config.yaml
d_model: 384
router_score: "softmax"
balance_bias: false
router_z_loss: 0.0001
n_head: 4
tie_embeddings: false
init: "uniform"
optimizer: "muon"
lr: 0.00276
seq_len: 1024
Below are experts of layer 6 (counted from 0) of a mixture-of-experts language model. Rows are named router (the router's row for the expert), gate (a neuron's input weights, with its number), up (a neuron's input weights, with its number), down (a neuron's output weights, with its number) and show model dimensions 256-319. Each number is 128 + 32 x the weight over its row's rms, rounded and kept within 0 to 255. Numbers have three digits each.
After each expert's rows: a language model's description of what the expert responds to; "comes after" lists some tokens at least twice as common just before its tokens as in all text. This comes from a sample of Wikipedia text that the model never trained on. Tokens count by the router's weight.

# expert 12
router:143134154182156139156133147085100230168147117118131073145095127145146126133063081112076115186073174128094117129146148134135104139139089116126108106124095160145111094136124145178109120143204105
gate0:156149173136123150159137116073133142123176118184151133127104151147144125136105077091128088099071140089135151108117093174161169124137121182088099073162160127131096184134178148123153114077116113
up0:091128137111101067080150136145095142119113146178120194133190082097069122163120181161133161125177126188129079105131132116149100142083155090137141144115155084133139129197114138160161165125140149
down0:122105132152118177194139083150086127118138128159099091096070131167091183145121108149077059158128107088159100114154081146084097113178070140117112127104045146122082105182069118123073092121139155
What it handles: Auxiliaries, pronouns and connectives in running prose, such as was, is, which, also, been, and adverb endings like -ily, -ably.
comes after: ", ", "was ", ". ", "He ", "he ", "which "

# expert 10
router:124080162137160171130110081089116129198202127155077109112142127129135137163083107144123111147151116171131111154128203104179112098136127145130096157175130176131124159087108135142103140117190157
gate0:158092137118081135095118087118176157128113106124110156142120222149123161088121136062155064080075212140120147175082122116108149111201069134131130102119143143145104172134133092130124138089118138
up0:149150129118084133137112169176082112109148115169123110107130104107123096140120188205137069154160084173101139172145095143030134095099099098169115117100071089157068136077136133098146113125152174
down0:136103079114170069164101151134136118139111181083158131081053079118131147163119128110136155122203107127089181093109167148138155104097148110138127102149129127131134134174107061153126107138058159
What it handles: Role and institution nouns and abstract heads usually followed by of, such as member, death, Minister, jurisdiction, responsibility, plus decade prefixes like 201.
comes after: "the ", "The ", "s ", "National ", "his ", "its "

# expert 19
router:145124126103126157094104158114126121112113145064180106136092098179031144141111153135101099126159063183129069161140185183125069100119165043187097171158099142061124146139093159131098141135165144
gate0:076039151150134150095153056194118137119099218124177191149106139148103136101134117083152055069070127127162165156128163121131124154167130160117155107155142149103162159128171173170163140112083126
up0:121133113119138139085145171120094141109137058160098080168134158089081113106181107146072099188163100135138071151119122131180140121152120138186090151105096140079128177162137118076167141194071102
down0:142099064164071089115132129108144168088142182182126097094138104156119154150083096116120159120126159164138129136105138197123186082187155091175094151164080133123154107108166167130080130112150182
What it handles: "the" after a preposition, "at" in housing-density sentences, and table pipes in census, geography and route tables.
comes after: "of ", "at ", "% ", "in ", "to ", ". "

# expert 14
router:159114163123163166127141132139117189127157125093185131102103038116148169106147083135068145164130045089134086114206162152081117082155173092189141090136103135054109127121146162134052147111136129
gate0:134094092097158110112137136077144178121043102092120148083125123187085141122215118141126159107105171132106186212150155118115157172106117114073155100166076091150121111151151057129087131149096131
up0:128125084087109134138151119128114142126103112082145133155126101185093077107145081140114144101165097141159182138143115106125196131099123126112152134155090084167148073135160061037145080150161105
down0:107128139188126144096083145143147134142163169161166122112137077127113121194098159148186125104162161150181139153190139117152135126141109167107174194085083146149086123123106130122149157117230106
What it handles: Table cell separators between numbers in sports and results tables, and time or place prepositions such as in, on, during, since.
comes after: "0 ", " ", ". ", "1 ", ") ", "2 "

# expert 15
router:128090182207173151147099131078079155124153072134105129123110100165142149184049087117076138166094149163102084147161119110107072132142108096116086073140135146114102124136114139161113150110190112
gate0:131187127081060154062135111140063143061161143101143114181129129093149192163138167170132157137093086075137161140159116193124129129120154070179087094162165128112107096113143156062121144151098110
up0:126081128144135093181134169097123122136145125153091131075078146176166118090115064111101110094094170165174104155149105082145087105112180123153112128107109137174122157180159062119104130121141181
down0:138153196170105139139113168068161088161145112148172114082140168103162130138135106088134113175155078077180093145134155152220131078167103187109064093099183127091125170114113114159141149142137148
What it handles: Past participles and main verbs following was/is/were/to in narrative prose, such as held, made, played, found, announced.
comes after: "was ", "is ", "were ", "to ", "be ", "are "

# expert 0
router:130092148143172125111163167113119163175147101102138080037081125127166123155052189136083111182150124129043068142105151126146160083165159120109086133148097164111180118160084155152082160124181149
gate0:084125111151150097136159048175118113139147119090147082146173123082133121208136141183127146144134072123175129144097097168098177118134147094167133116137070110152081105125124087060115090122132135
up0:091095064159129082099147062172132128120195094142118093104132073083157138181153145135159137117169083098173123126097092132093128071135091107075107104175124139102076137102131107059117083095142126
down0:097125123108140121190182051157105072116152139106155140115146148036068128200127160135173157116085094077144193117124058136129102113121172064112111146108106094096075126097146112047113134113128172
What it handles: Opening pieces of longer lowercase or capitalized words split into subwords, such as ec in eccentric, di in dimorphism, sch in schedule.
comes after: "the ", "a ", "\"", "and ", "of ", "The "

# expert 6
router:174099125148166167135115189128121141182155094093143123127126064146132139160051163094113101168127086175107122138136170101117095068140123068120108154138144129138149141129092210155116104053197128
gate0:139127086138095110093104138125092102112171138138122104136161105097173133143087135104153115136134135125137110121128178105121144149161106141139108225149074142096146114114054124193125101132163132
up0:086105123137139118110125102158131162082140151140117068142151098115152117126171130114104084204172149169075171157120105139181100157139111139145113119143096125107162135107185136122165147146138111
down0:132140129116104128162149157162117104144057106101086187156081121105107154100135119068135164179129099127125152108135098110149069126122117162102149165144166124146163098142135202079116165078107209
What it handles: Adjectives, numbers and noun modifiers right before a head noun, such as two, several, British, state highways, small cockpit, short stories.
comes after: "the ", "a ", "The ", "-", "an ", "first "

# expert 18
router:172053138127145138137135170055146130165115056077137113098124068164088144174114172090108124112089139117099129143179206082152095097147130106174109140152071163072174115118125155143066164063173136
gate0:171146093142123110147150121111085147100127169127120107145167132114126123119133165164191139090107168155066119101135115124126110123103148126186127111138114134125145077105132104114148069078147044
up0:144112096099096146126128158113120049092107177102072163164169047133082104105127147113153130089131130120059138142195130122142113181076151103135111087162115128070181157114115124113121129097148107
down0:152150120012110175145152166121099116149092109117107044172105135062146128146183115125151111107114143120123145105108091185126151128101098174193131117110123176119147143115142112147115119138101098
What it handles: Words right after a preposition, mostly the, a, his, and place names or noun phrase starts, such as of the, in New York.
comes after: "in ", "of ", "to ", "for ", "from ", "at "